Experts of a small language model: 11 layers.
Below are experts of layer 8 (counted from 0) of a mixture-of-experts language model. Rows are named router (the router's row for the expert), gate (a neuron's input weights, with its number), up (a neuron's input weights, with its number), down (a neuron's output weights, with its number) and show model dimensions 0-127. Each number is 128 + 24 x the weight over its row's rms, rounded and kept within 0 to 255.
Before each expert's rows: "comes before" lists some tokens at least twice as common just after its tokens as in all text; "mostly gets" lists some tokens that are sent to it at least half of the time. This comes from a sample of Wikipedia text that the model never trained on. Tokens count by the router's weight.

# expert 27
comes before: "of ", "to ", "in ", "was ", "and ", "for "
mostly gets: "they ", "people ", "she ", "role ", "them ", "him "
router [147 108 140 120 140 123 128 130  94 111 135 120 144 102 100  93 160 160  91 148 109 112  91 107 127 171 157 142 127 157 136 134  91 138 105  91 149 186 146 131 130 138 139 130 159 116 150 101  92 159 142  94 149 104  80 115 110 141 112 140 180 109  96  98 110 155 155  49 112 128 148 114 125 135 112  95 147  92 118  93 120 149 148 150 113 104  90 141 108 137 122 135 101 185 136 139 147  80 106 144  76 121  82 134 138 146 102 111 166 132 157 162 127 159 130 135 131 136 178 138 150 130 129 130 122 122 123  93]
gate0 [126 123 112 103 133 133 135 138 132 121 127  92 140 139 150 129 105 145 122 115 151 112 131 133 145 112 112 112 120 120 140 124 105 107 119 102 102 122 149 106 130  88 131 139 154  84  95 155 134 122 139 100 122 139 162 136 106 124 119 108 120 101 141 102 126  61 147 141 104  99 129 137 118 108 176 111 132 124 166 146 141 108 109 125 169 123 106  93 130 106 110 154 100 119 126 107 142  84 171 125 121 168 131 136 126 159 122 120 142 184 114 124 145 118 105 134 180 113  99  88  93 129 142  86 116 126  88 127]
up0 [168 135 140 143 139 134 131  98 143 108 108 135 116 116 104 140 175 132 150 159 184 157 127  70 111 124 168 132 102 136 114 135 156 160 129 115 101 159 145 113 147 131 151 140  62 174 149  74 149 130 102 125 121 132 117 131 118 124 136 146 157 131 136 129 132 137 149 157 121 165 124 115 136 130 109 117  78 123 108 105 112 151 113 145 107 163 190 122 114 151  92  93 136 159  99 134  96 131  78 123 132 111 175 159 127 110 156 164 132  69 141 129 107  96 141 101 124 131 134 169 153  87 114 154 115 142 115 112]
down0 [128 171 166 106 152 122 161 195 117 128 139  77 116 107 126 138 144 133 133 126 105 104 103 145 129 141  96 119 146 127 119 146 117  71 147 146 148 113 138 131 125 116 118 100 161 130 109 131 136 146 128 141  91 128 140 136 164 167 115 136  87 140  90 120 199 170 105  92 122 117 152 160 150 136  94  89 153 182  88 153 142 130 149 156 106 121 129 152 129 140 131 119 167 150 146 102 122 155 120 152 159 141 100 130 171 105 132  97 169 120 116 165 135 134 147 137 144  99 172 111 114 149 108 139 126 135 192  98]
gate1 [127 100 122  99 139  88 144 123  98  74 129 120 111 132  70 136 133 100 148 133 147 143 114 122 150 167 125 118 160 115 108 117 124 126 141  89 152 160 166 142 109 137 136 150 112 129 154 133 134 135 129 151 121 102 146 164 114 156 144 167 112 132 148 126 141 135 144 141 110 147 145  89 124  91 120 208 186 153 153 134 120 134 166 141 131 135 109  88 125 124 146 148 122 157  66 124 120  65 138 134 152 155 104  89 108 133 112 119 138 178  94 159 140 124 121 155 147 100 116 132 122 122 120 151 123  92 128 160]
up1 [133 110 116 131 140 137  99  87 153 136 124 127 147 109 130 164 125  93  95 159  90 126 100 137 130  49  66 175  75 117 173 151 130  83 114 146 174 132 131 154 138 149 125 120 149 142 100 136 129 134 128 124  97 163 110 107 156 136 124 117 110 102 133 124 142 155 118 108  95 146 112 155 116 145 153 140 124 119 113 136 177 178 123 145 109 149  81 126  90 148 141 133 165 110 135 102 137 149 154 140  75 139 184 143 129 111 101 138  92  85 112  94 154  96 132 123 121 143 129 123 122 149 130 107  99 183 133 152]
down1 [141 120 142 134 115 139 114 133 128 118  97 190 106  95 146 130 149 142 140 113 154 112 122  87 107 127 143 150  83 117 131 162  99  83  93 109 116  87 110 125 120 122 161 118 125  99  99 108 137 129 103 114 132 104 110 125 106 133 111 154 115  73  97 147 141 124 127 154 134 134 122 168 153 121 126 169 104 127  89  99 135 150 152 142 115 141 172 159 115 158 106 130 110  90 106 107 163 112 148 155 110 114 146 120 116 169 125 141 113 133 114 127  89 140 114 135 113 145 155 150  98  99 127 132  92 142 120  97]
gate2 [133 124 130  97 196  63 151  96 135 104 123 126 113 115 140 111 108 151 115 108 100 121 131 103 154 137 147 102 139 159  95 131 146 108 118 121 128  85 113 164 130 159 126 170 144 133 118 106 135 159  83 119 120 120 122  60 124 192 130 137 150  90 182  91 137  95 157 144 122  88 127 158 131 137 111 126 146 129 147 154 138 125 175 137 100 107 160 148 173 129 130 127 122 116 118 121 155 120 128 134 156 156 100 150  80 146 149 149 152 142 114 172  90  99 126 121 140 134 123 142 164 131 112 136 169 126 121  95]
up2 [ 75  89 156 135 125 171 123 135 133 125  98 144 135 125 100 131 170 138 139  86 141  72 104 166 119 121 105  85 110  80 111 123 151 131 103 133 139  78 106 128 112 182 131  91 113 194 128 165 127 137 151 109 145 133  93 155 138 149 144  82  88 139 139  95 144 131 140 107 119 124 124 130 146 146  88 160 125 132 141 116 127 148 112 126 102 174 154 141 117  69 131 148 132 111 116 115 127 105  88 128 119 109 144 126 162 113 120 143  95  93 153 132 141 136  62 128 141 152 101 120 115 135 114 135 120 128 165 100]
down2 [149 104 139 148 189 130 148 124  99 149 127  99 134 139 123 122 109 104 136 150 112 145  97 113 152  84 179 108 159 165 102 133  89 144 132 179 144 153 140 135  98  97 124 147 162 145 151 167 127 101 143 149 132 153 147 148 160 152 101 148 160  96  99 135 140 170 125 133 153 143 176 119 125 140 143 156 117 139 131 114 116 154 124 116 157 122 116 131 117 170 115 122  95 155 137 119 123 156 131 113 140 127 126 108 158 111  91 100 112 107  84 152 124 123 121 140 143  66 161 151 118 145 179 130  81 183 109 114]
gate3 [125 119 171 108 101  62 116 138  78 159 149  81 129 125 115 122 132 130 147 165 118 168 103 121 163 129  80 139 104 164 119 129  82 109  93 122 133 117 136 175 169 167 144 126 117 127 115 124 123 137 134 151 110 133 131 141 147 144 135 105 123 115 120 117 116 113 118 155 120 101 112 130 148 128 170  96 122 123  96 152 102 147 154 100 118 169 137 140 167 119 135 116 151 163  69 117 105 144 104 158 132 136 123  90 105  89 110 131 160 172 138 140 125 112 112 183 119  80 154 101 126 109 174  97 135 110 175 128]
up3 [146 129 180 132 125  35 148 126  99 139 106 103 129 171 167 118 144 101  82 158 114 153 133 153 134 151 142 140 125 149 116 165 152 139 117 140 147 129 100 155 162 124 127 103 100 117 116 113 110 104 159 137  76 138 167 164  97 173 126 129 147 115 130 107 144 137 129 112  95  97  84 142 145  91 157  85 143 137  78 140 168 150 155 131  88 188 142 114 141 155 139 158 109 111 100 118 104 147  95 148 143 165 124 124 136 126 137 153 112 138 129 147 119 119 128 173 150 115 160 118 148 109 154 117 152 149 156  89]
down3 [139  87  86 109 116 178 140 128 121  76 149 126 152  94 105 167 148 111 138 121  83 137 137  93 116 125 128 170 154 110 193 141  82 154 146 134 155 138 129 100  97 150 125 131 147 179 113 143 116 116  96 142 149 125 131 165  95 151 169 164 128 105 149 138 126 106 127 170 135 104 129 148 113 168 148 163 114 132  87 129 108 184 124 149 136 137 104 127 123  70 102 111 106 138 108 152 165 124 159 140 144 114 142 150  93 168 102 147 154 124 164  71 113 144 186 118 115 150 110 112 102 131 129 148  91 140 153 117]
gate4 [124 172 149 151 134 123 118 164 130 155  99 145 124 135 115 139 110 124 134 101 141 119  96 132 156 109 115 130 160 133 111  98 161 115  91 167 126  96 131 116 114 120  91  78  85 132 130 127 144 129 116 132 141  81 168 129 127 141 179 191  91 114 130  78 143  99 159 174 140 124 130 107 144 111 137 121 142 170  81 154 131 136 115 127 110 120  96 182 147 117 141 139 156  94 125 152 132 108 114 145 112 114 148  66 160 142  85 100 113  85 117 156 107 134 156 128 132 124 126 166 126 143  58 173 150  87 143 113]
up4 [116  95 151 124 156 158 145 116 127  91 131  98 148 131 139 150 122 129 115 143 142 117 155 104 139 121 135 142 113 125 140 137 140 164 184 130 154 125 117 130 117 146 161 140 176 155 132 168 119 109 101 121 101 135 127 122 118 139 123  56 135 112 104 118 115 153 136  93 109 109 120 149 130 115 130 138  63 101 111 124  98 130 163 137 159 152 125 134 108 131  76 119  93 154 146 148 129 150 174 141 126 152 105 156 139 135 165 152 119 130 152  84 124 137 116  96 150 107  79  97 179 132 179  87 113 176 125 131]
down4 [149 142 129 156 112 146 176 111 135  85 142 172 135  96 143 130 113 157 134 132 105 133 122  99 152 117  96 155 133 115 122 126 106 114 148 155  84 103 144  98 124 120 115  78 122 134 139 146 129 145 142 157 166 111 106 121 152 144 133 129 153 102 103 112 152 154 101 107  77 112 112 150 112 134 151  90 145 141 152 120 133 160 154 167 117 163  61 131 102 132 142 103 129 115 129 107 145  65 122 151 121 113 146 147 115 142 120 137 124 102 120  84 104 121  82 133 144 125  97 143 131 129 157  92 152 146 117 158]
gate5 [126 101 150 131 164 136  92 146  90 107  84 117 105 111 129  94 111 107 138 167 133  91 137 114 129 143 184 110  94 151 145 140 129 108 119 106 114 135 107 135  84 141 133  98 144  97 105 130 166 135 135 106 141 118 160 104 143 117 148 142 134 166  88 105 115 125 116  80 125 142  87  68  89 153 149 148 156 142 117 114 140 136 123 159 149 106 107 105 146 146 151 140 107 153  63  81 138 157 148 132 165 155  94 122 124 159 145 141 113 145 146 148 126 150 129 156 159 153 120  85 129 168 124 138  72 105  94 145]
up5 [153 139 114 119  82 140 146 161 144 138 107 116 108 127  90 151  86 106 163 149 118 156 131 106 105 104 151 143 166  98  75 161  94 106 116 123  85 115 154 139 129 115 124  89 112 111 184 138 123 105 130 143  90 128 110  81 126 131 114 134 156  94  91 131 123 126 115 122 127 116 119 129 126 116 127 111 158 167 170 131 103 132 129 140 112 113 140 176  80 140  88 110 111 134 112 138 125 122 140 118  65 114 131 110 122 126 124 113 141 127 134 115 144 136 115 168 127 109 123 128 107 140 121 104 119 104 158 100]
down5 [151  78  99 134 131 159 138  80 166 121  66 146 154 131 119 138 119  82 120 104 137 101  86 115 119 179  89 147 114 136 124 128 112 143 109 147 108 148 117 110 136 128 124 127 133 136 137 125 126 172 139 111 160  52 123 101 108 180 142 142 174 132 150 171 136 117 141 147 105 122 102 120 146 151 150 119 110 120 115 113 151 127  97 137 122 139 143 171 117 108 133 160 111 137 125 100 103 150 141 146 158 165 178 157  80 109 112 130 120 126 127 111  85 110 142 100 158 154 107 144 100 149 126 145  73 150 133 103]
gate6 [104 116 155 122 120 130 157 158 182 127 110 130 138 106 111 116 146 131 185 127 146 122 130 161 145  83 115 137  98 141  97 107 132 110  79 102 145 160 147 112 113 110 133 141 185 129  95 147 102 110 111 114 105 105 175  99  88 129 144  92 133 117 156 120 100 112 116 121 109 134 127 147 114 116 132 114 158 138 126 155  84 120 138 138  99 135 140 111 148 136 181 123  88 128 126  87 115 139 132 108 169 134 119 143 133 140 194 115 129 172 162 167  94 140 134 108 131 118 163  92  78 151 129 139 116 143 137 146]
up6 [101  79 145 130 147 149 109 142 164 149 114  89 139 108 132 103 151 128 142 121 146 114 137 169 128  96 149 143 101 126 124 153 117 108 109 132 142 127 155  93  82  93 122 154 176 137 115 174 127 108 113 111  93 143 136  97  73 157  88 143 164 121 124 110 126  78 103 101 111 113 100 148 105 156 112 111 123  94 193 157  89 103 148 111 118 121 125 111 137 138 116 148  97 128 131  79 123 138 116  98 144 154  90 147 121  74 146 117 114 178 172 141 122  92 152 109 142 170 158 134  95 141 142 180 134 170 127 155]
down6 [ 97 111 140 115 113 157 146 143 165 125 122 103 132  82 125 134 109 129 121 144 165 128 149 170 149 127 139 149 176  98 129 132 133 128 171 142 159 124 157 108 135 104  96  95 149 130 179  93 140 135  93 193 113 112 120 130 112 119 104 127 158 118 178 127  98 139 148 158 119 145 149 109 121 113 126 149 125  95 130 129 167 123 114 134 120 182 116 135 139 164 160  92 122 132 135 125 124 171 137 104 157 136 159 108 107 122 171 129 106 106  88 151 127 157  97 118 110 123 121 154 133 129 110  90 108 145 187 111]
gate7 [101  98 133 105 142 154 140  78 103 112 155 105 176 121 153 116 104 117  79 109 156 121 100 151 125 136 107 166 118 126 156 119 142 136  89 121  95 160 114  87 150 168 148 118 111 123 101 113 138  92 113 107 183 109 134 107 122 172 157 147  75 123 156  55 140 124 160 103 174 119 105  85 145 148 152 134 146 127 120  95 123 104 135  90 108 114 162 152 140 103 115 147 178 143 108 117 128 119 126 138 123 117 125  95 154 127  97 115 179 158 115 170  99 165 118 134 159 110 127 132 121 155 141 123 135 134 101 118]
up7 [ 93  77 122 141 131 109 109  76 110 162 111 112 143 111 188 129 122 109 106  99 112 135 115 123 117 113 128 166 142 138 145 132 119 160 124 165 108 158 136 105 135 140 119 114 131 112  96 118 103 125 111 106 164 118 136 110  97 134 116 152 165 154 155 100 130 115 130 118 149 153  97  86 109 134 147 119 125 140 132 117 101  81 130 107  81 117 186 136 153 117 108 165 147 161 106 134 154 135 104 145 129 128 123 102 161 102 103 125 144 186 134 170 102 170 110  96 161 122 143 155 147 105 146 111 137 106  99 154]
down7 [125 182 149 122 143 129 117 150 130 158 138 139 158 166 116 136 165 146 140 101 104 119 122 120 158 145 105  86 147 138  96 152 100 103 145 126 139 125 120 161 117 128 144 124 130 121 128 142 159 126 136 127 146 149 103 144 140 117 111 120 138  76 142  96 138 129  91 121 139 102 147 128 160 131 132 148  98 143 118 149 146 112 148 162 138 153 113 125 115 148 101 119 134 110 149  97 179 131 140 132 115 155 145 107 159 136 145 102  96  96  71 122 148 146 137 172 114 143 136 155 133 116 135 144 158 130 132 118]
gate8 [ 93 137 132 108 132 160 104 153 126 155 114 142 142 147 147 160 150 106 127 122 136 111 103 106 158 124 108 107 141 131 143 157  94 138 116 123 138 165 102 120  95 120 134 174 122  82 144  99 135 110 148 157  91 168 167 124 126 110 152 143  81 115 152 103 151 153 140 101 100 124 118 126 157 139 160 137 126 124 133 124 117 135 122 144 137 128  79 140 134 106  90 157 135 119 156 107 133 181 114 178 123 144  73 112 127 171 151  96 132  93 140 110 129  71 164 139 154 120 123 102 130 111 132 138 117 114 123 124]
up8 [112  91 103 100 126 133 119 138 137 126 156 148 137 126 165 109 151 118 157  97 138 108 144 120 169  83  97 113 178 141 140 156 125 104 130 158 143 136 122 124  96 110 109 136 106  97 123 142 153  86 176 153 115 133 126 152  98 122 149 173 118 124 136  84 151 106 148 114 101 108 140 155 155 116 118 119 152 137  93 108 100 112 153 104 148 128  74  92  89  91 101 127 133 121 159 125 138 141 149 184  95 143 113 135 144 180 173 145  94 120 146  95 126 100 179 127 125 105 132 132 101 134 136 141 147 106 139 117]
down8 [136 112 157 101 154 152 139 133 107 167 147 141  73 145 119 100 169  98 120  95 125 132 131 158  96 156 111 106  99 124 123  93  72 149 150  62 153 140 107  93  99 127 139 144 153 112 112 141 149 162 141 121 132 148 138 104 185 114 115 118 124 106 111 132 104 129 133  75 149 113 117 109 167 119 142 135 164 139 148  96 126 121 125 120 142 150 105 132 155  88 104  61 116 129 161 116 130 138 154 109 109 114 142 135 108 100 115 132 142 158 161 121 152 144 146 123 101 133 161 104 101 142 134 107 110 143 134 165]
gate9 [ 96 151 160 110 131 162 130 109 131 164  96 104  67 129 146 113 128 119 112 123 141  96 109 139 162 145 120 137 137 121  92 134 125 118 102 145 125 129  99 142 129 129  87 149 106  96 122 154  97 120 105 140 117 112  88 156 131 137 144 138 105 121 119  97 151 126 112 115 136 130 142 149 100 133 105 145 116 131 140 116 164  91 147 120 129 138 114 102 106 116 121 141 127 124 132  62 123  97 101 147  90 109  95  77 129  98 177 142 158 131 132 150 135 127 119 142 134 155 159  94  70 153 130 175 117 110 161 137]
up9 [143 114 123 119 124 150 107  98 145 176 103 112 132 142 171 165 143 113 142 100 168 137 158  88 106 151 108 171 103 119 136 124 130 137 106  72 155 127  75 132 141 126 129 133 111 156 108 160 140 110 134 130  78 127  94 117 135 142 125 114  86 145 122 152 161  92 153 157 162 179 146 102 120 111 175 108 148 140 124 107 135 154  93 122 117 146 117 136 165 151 110 150 107 155 154 146 140 110 147 124  84 113 115 166 138 153 132 125 177 116 130 167 122 157 143 152 138 115  85 154 128 161 151  97 151 104 158  99]
down9 [154 143 132 123 169  84 156 135 110 141 145 145 143 121 140 169 111 139  60 142 126 135 132  56 140 199 124 105 160 116 106 110 160 178 152 136 147 132 153 160 141 125 103 143 127 110 148  91 120 136  87 152 135 169 137 160 163 151 126 112 118 115 158 120  89 126 107 118  85 134 160 159 130 120 123 162  86 102 133 147 102 155 124 172 130  89 136  93  96 129 148 142 133 125 111  87  93 119 142 112 119 138 147 106 111 143 141 133 128 129 120 159 119 134 107 111 111 159 168 101 149 101  97 138 174 144 119 147]
gate10 [117 151 200  89 144 129 141 114 162 134 113 150 141 124 129 136  94 134 187 125 139 144 131 136 121  96  87 156 141 137  86 108 115  64 168 126 120 152  89 103 139 108 118 124 125 132 127  64  96 123 117 127 122 124 110  73 111 135 148 113 119 127 114 141 138 114 105  86 130 149 155 149 135 140 112 135  95 121  95 102 115 104 121 122 101 119 166 117 115 124 147 120 146 150 131  84 115 130 159 139 115 118  90  85 133 155 118 155 130 153 106 201 127 103  81 125 140 133 102 148 149 180 112 180 165 110 116 110]
up10 [151 118  77 154 144 123 168 157  94 152 155 129 111 139 126 119 163 130  52 116 134 117 139 127 111 149 161 103 136 105 171 108 133 209  97 109 131 103 158 147 110 138 116 125 119 132 129 151 163 115 139  99 119 135 109 181 166 148 130 142 133 102 134 129 105 139 153 170 132 108 112 123 123 126 130  89 181 112 147 132 151 157 102 126 169 147  99 125 163 144  95 139 123 111 128 145 103 110 127 120 132 165 119 160 110  95 132 116  98 103 147  65 142 145 160 127 130 132 127 133  99  96 117 102  96 140 143 122]
down10 [166 159 149 145 140 117  89  95 117 122  74 124 125 133 164 155  85 125 157  87  97 121 150 142 135 124 100 107 142 137  88 145 123  96 172 130 154  91  71 102 121 127 129 137 138 115 120 123 141 107 123 165 120 116 127 119 119 135 128 145 149 145 118 150 141 140 146  98 129 106 146 114 104 123 120 114  82 139  98 144 137 153 101 109 105 127 146  87  92 125 167 110 114  92 103 119 120 129 149 129 104 130 127 157 130 156 151 141 132 136 119 152  92 131 117 119 128 135  94 146 115 171 140 133 158 134 133 120]
gate11 [135 125 146  98 146 101 134 145 125 120 121 139  93 106 132 105 108 152 137 114 108  99 120 109 121 113  94 102 141 149 117  91  75  72 167 141 112 133 104 140 134 140 138 181 130 121  92 161 105 143 142 139 129  92 108 121 139 131 149 180 133 110 183 122  95 142 130  78 145  98 119  77 165 101 137 105 121 124 155 107 116 117 155 125 157 110 121 144 145 121  76 100 137 136 126  91 135 123 136 171 116 108 133 121  94 127 192  89 105 120 147 119 156 158 134 116 130 125 139 163 119  93 120 102 143  85 151 130]
up11 [103 111 100  87 129 108 119 166 150 161 134 124 146 124 135 141 106 133 126 126 123  74 124 143 114 114 104 124 125 129 103 140 124 112 100 134  85 117 106 177 122 139 133 129 101 113 122 166 124 160 146 140 140 119 118 127  99 122 105 123 108 110 147 136 154  95 160 128 131  93 157 112 162 121  83 158 117  85 133 137  85  92 153 111 108 133  73 106 151 152 125 123 137 131 126 109 163 128  91 159  80 119 133 138  92 151 112 107 139 165 166 117 128 129 162 107 116 120 118 112 117  97 129  89 150 117 122 169]
down11 [116 145 100 158 128 122 102 124 138  95 161  97 126 125 102  97  95 154 105  89 175 146 119 174 142 133 109 155 129 127 120 112 119 108 154 108 130 123 116  99 117 154 149 155 132 121 142 132 158 112  89 129  88  96 188 150 103 108  79 103 137 172 121 137 165 127 144  48 122 113  79 105  85 140  97 105 136 176 138 168 132 110 119 105  91 124 145 127 106 161 126 131 151 145 178 124 118 124 133 131 146  95 142 125 122 137 148 125 116 125 153 177 133  81 118  79 125 110 157 174  98 137  71 121  90 104 133 101]
gate12 [118 123 143 117 134 115 128 135 119 126 136 103 115 134 127 124 119 148  98 137 137 145 149 132 168 101 119  63 158 120 117 137 140 141 121 125  99 134 124 131 124 137 130 137 106 110 139 135 119 149 108 127 127 127 125  92  86 144 120 149 124 177 131 133 120 145 161 154 101 107 131 148 118 117 112 138 122 133 110 120 139 148 137 141 122 160 136 105 130 138  84 147 134 120 173 149 128 134 161 120 108 121 147 112 140 132 117 132 120 119 111 160 105 101 117 135 102  96 117 133 105 125 109 115 139  74 113  98]
up12 [157 149 114  90 133 130 120 100  93 151 116  82 145 137 110 116 173 151 100 110 122  96 110 122 164 111 145 111 165 160 105 144 145 111  95 130 121 143 114 150 153 124 131 126  78 100 150 151 164 130 118 108 120 137 144 130  80 119 115 170 111 155 179 124 156 110 129 169 142 105  78 193  82 117 125 122 124 117 121 131 149 155 141 115 152 167 131 146 117 106 139 118 139 120 157 125 144 143 116 135 122 112 149 116 115 136 129 153 172 101  98 151 119 127 122 170 104 104 105 151 116 127  93 132 130 100  99 110]
down12 [142 121 160 150 131 160 159 180  93 160 162 102 154 111 129 140 130  95 127 181 134 101 155 144  81 129 103 176  91 142 125 112 108  68 134 134  97 145  87 126 113 104 168 107 124 155 113 124 117 115 154 148 156 173 136 131 118 136 132 168 137 123 129 103 131 162 132 150 121 127 119 143 129 154 119  98 131 125 125 162 150 126  99 134 117 145 135 129 110 124 123 115 121 147 137 140 126  88 177 135 110 132 125 124 140  97 179 115 124 148 148 114 128 143 105 118 131 183 142  98 102 125 134 128 100 120 126 148]
gate13 [126 153 124  95 104 116 148 149 115 105 136  92 159 147 126 141 102 121  93 148 152 134 107 167 187 118  79 130 140 138  99  78 106 122  87 162 116  90 129 118 127 130 140 112  94 118 146 110 146 162 105 126 146 129  90 183  75 168 155 120 152 150 149  92 170 114 134 103 164 136 144 145 168  83 104 173 128 130 121 124 107 154 129 134 135 183  87 139 160 120 158 115  99  93 109  95 154  90 137 135 122 151 137 119 141 167 148 129 146 158 112 165 126 136 102 121 129 129 128 131 163 142 120 166 154 104 115 150]
up13 [140 152 133 108  90  88 152 124 123 128 129 127 153 163 118 144 103 119 120 128 133 139 133 134 226  89 114 155 123 175  96 101 119 117 120 158 126 103 114  84 135 100 124  91 105 130 146 121 159 145 120 142 144 162  93 134  82 131 153 130 127 183 134 109 146 127 131 112 124 130 137 111 155  84 124 143 141 148  87  80 103 124 146 119 171 182  69 132 153 132 137 109 139  82 155 102 133  98 136 126 148 125 148 123 156 123 130 117 130 113 122 136 107 145 135  98 122 117 132 127 150 142 128 168 115  99 122 126]
down13 [148 148 121 130 155 180 162 173 148 118 113 137 164 135 115 150 173 152 124 149 100  99 162 132 173  89 115 131 119 109  99 154 115 104  90 138 121 128  84 137  92 146 124 104 110 154 152 137 127 133 110  88  86 119  98 123 123 131 119 128 118 117 134 130 157 118 154  85 110 131 131 117 140 147  94 114 116  96 150 141 132 163 133 138 102 112 125 108 141 145 156 128 131 149  96 148 132 157 128 117 120 116 136  99 120 151 166 151 120 126 152 174 119  78 118 145 131 120 121 159 136 131 104 109 120  95 143 135]
gate14 [103 101 169 134 168 115 141 110 132 128 131 111 104 139  89  88 154 100 154 113 100 112 123 106 134 112  93 118 163 121  56 119 152 139 145  97  93 137  91 138 137 134 137 113 135  66 110  95 103 121 139 118 127 144 128 116 114 143 180 150 156 113  96 127 101 135 106  98 142 106 128 141 107 139  90 106 128 132 128 140 135 121  98 109 103 136 110 118 139 145  99  97 121 109 109 140  89 142 111 143 101 126 114 131 101 131 116 156 146 150 120 169 154 131 136 140 129 129 122 122 126 140 101 129 168 113 176 120]
up14 [ 72 121 151 134 165 123 127 105 115 160  81  98 104 139 108 127 166 106 131 138 134 135 131 127 125  95 100  84 125 108 112 127 126 129 133 123 126 148  88 159 103 148 118 112  91  77 137 120 135 167 151 153  87 110 128 105 144 160 120 130 148 126  62 147 119 139 146  95 118 125 111 127 137 134 104 101 149 101 119 165 134 159 132 147 161 156 126 116 136 145 135 127  91 146 114 117  93 108 107 125 126 131 120  95 155 160  91 145 165 148 117 183 144 104 145 132 127 103 111 109 149 154 110 150 102  58 162 139]
down14 [112 140 106 133 112 123 127 116 121  95 134 149 135  92 172 126  93  99 120 123 149 163 151 112 138 179 139  98 164 132 142 126 167 173 119 146 137 129 179 123 130 138 108 134 140 159 122 124 136 110 131 133 156 121 125 170 140  89 135 122 120 115 117 128 159 160 101 126  95 155 146 158 129 127 171  87 156 117  84 114  93 117 130 129 125 101 146 106 113  84 100 147  98 132 100 165 136 172 140 118 153 122 158 105 119 144 138 110 130 146 175 138 134 138 142 135 127  83 107 109 137  91 155 124  92 122  98 141]
gate15 [119 103 115 145 156 138 111 155 100 161 117 120 124 128 103 127 131 157  83 138 147 137 146 127 126 110 109 124 110 127 110 185 106 114  93 134 110  71 120 141 121 125  99 162 131 122 136 121 196 129 133 155 132 118 125 125 132 110 141 120 122 122 117 128 140 114 107 112 148  79 112 122  76 119 135 125 139 119 119 145 167 103 115 162 120 112  90 135 128 113 113 145 178 135 129  89 147 141 106 161 143 138  97 136 116 153 113 115 124 148 157 177 141 150 155 121 176 117 115 112 144 148 137 157 134 103 116 132]
up15 [115 147 105 147 141  90 108 182  88  86 109 125 102 126 131 136  96 144 116 113 120 162 132 110 128 142 137 132 118 100 143 118 144 147  76 144 125 127 122 139 108 121 100 150 107 124 134 168 167 151 101 128 142 123 151  96 171  88 124 128  83 133 109 157 100 166  96 138 158 155 155 139 127 138 127 150 122 141 144 119 125 127 104 143 122 147 112 135 107 143 116 139 126  98 147  82 114 132 127 122 135 136 127 137 143 110 152  87 130 113 151 139 150 114 177 141 122 124 177 126 108 185 154 159 116 142 146 125]
down15 [148 126 133 113 116 140 151  81 149 116  82 147 135 118 176 139 157 147 157 179  84  80  92 128 107 127 143 146 114 130 170 152 145 101 108 139 128 123 135 116 144 131 135 120 164 137 127  60  93 194 158 123 155 108 135 138 110 142 181 117 131 111 117 137 150 126 147 146  90 124 115  93 144 109  90 156 164 101 112 110  90 109 145 169 152 107 111  94 172 107 140 145 127 130 128 140 115 123 148 106 116 102 149 122 123 124 116 150 175 126 148 168 112 109  92 163 128 118  89 149  90 109 141 116 163 106 188 166]
gate16 [124  66 168  97 132 133 112 152 132 194 167  90 102 160 144 130 130 114 167 130 152 150 134 163 167 132 128 136 169 122  98 129  93 120 132 122 140 103 125  91 108 121 172 107 136 144  60  64 128 153 128 157 124 128 130 125 117 147 171 101 160 134 170 143 114 131 121 108 127 136 153 157 142 140 102 133  82 181 122 138 120 118 151  87 133 134 150 137 145 138 133 137  94 152 105 142 143 160 104 118 118 128  88 167 130 153 123 163 139 177  86 125 114 107 127 103 172 107 150 157 134 174 157 116 129  95 156  93]
up16 [152 156 122 140 125 116 141 138 118 114 135 178 120  91  91  82 116 173 114 112 120 100 112 102 140 139 139 114  81 148 108 160 121 126  88 119 138 119 120 175 154 116 117 116 130 127 181 165 159 126 118  96 124 144 125 136 144 157  90 151 122 164  83 106 144 133 111 148 166 107  77  78 104 159 177 114 153  92  83 111 121 142  92 174 110 123 129  78  99 105 118 151 121 108 119 108  96 118 121 137 146 150 128 133 161 145 143 124 137 102 137 121 148 143 158 105 118 133 122 120 132 119  98 152 158 133 134 179]
down16 [123 137 113 130 111 117  98 163 156 142 118  91 126 100  77  87 136 147 146 110 124 100 120  84 119 129 122 141 122 123 103 104 141 128 112 101 122 138 169 141 128 105 133 147  95 161 139 142 143 116 124 144 120 115 141 166 131 138 162  94 129 107 118 131 189 123 121 152 117 154 100 155 117 151 151 115 177 129 130 142 112 125  95 133 152 149 133  99  84  99 157 164 111 150 110 144 110 105 130 149 113 138 111 100 109 122 113  98 135 121 150 110 156 106 112 144 103 126  98 122 114 132 119 144 155 126 108 127]
gate17 [101 161 149 122 131 104 144 168 112 179 133  90 151 114 167 101 120 123  84 131 110 127 112 117 138  48 130 151 121 126 146 109 166 161 109 130  95 119  92  82 142 114 166 159  86 140 127 118 137 144 124 103 114 158 106 152  97 119 137 153 139 133 129  75 120 120 140 117 132 138 151 132  91 132 151 136  86 162 138 155 105 142 212 172 137  92 140 146 107 142 119 112 136 111 105 135 153 160 151 165 112 136 130 103 109 161 128 125 113 113  60 103 107  91 127 155 139 125 137 119 160  84 137 142 132 124 152 138]
up17 [193 148  78 144 107 151 113 119  92 115 134 159 143 138 100 119 102 124 137  77 102 119 157 152 137 154 143 138 130 106 141 196 107 129  95 113 151 115 140 106 119 153 108  76 180  86 132 191  96 112 116 130 139 135 177 108 129 125 141 117 183 143 163 118  78 130 116 100 103 132 146 146  90 152 119  94 165 132 111 118 138 126  96 119 111 129 123 137 125 146 133 149 119 127 136 146 126 120 116 116 163 100 136 113 116  95 117 129 105  95 182 159 125 161 128 114 132 152 103 108 140 156 174 133 118 108 145 104]
down17 [100 123 135 152 115 144 151 180 163 139 112 129 120 132  80 131 129 151 163 181  95 139 144 136  90 154 171 119 142 136 179 157 128 143 114 162 155 140 128 136 131 114 135 101 147 124 143 128 134 121 139 168 125 156 143 147 113 116 148 123  60 144 137 176 102 126 126 121 111 113 140 144 120 174 131  99 102 148  93 130 125 157 123 144 101 154 118 143 146 137 157 129 175  74 136 114 152 141 138 118 159 119  88 119 110 113 120 132 122 135 121 113 137 141  74  94 112 120  91 124 120 179  94 149 160 120  99 120]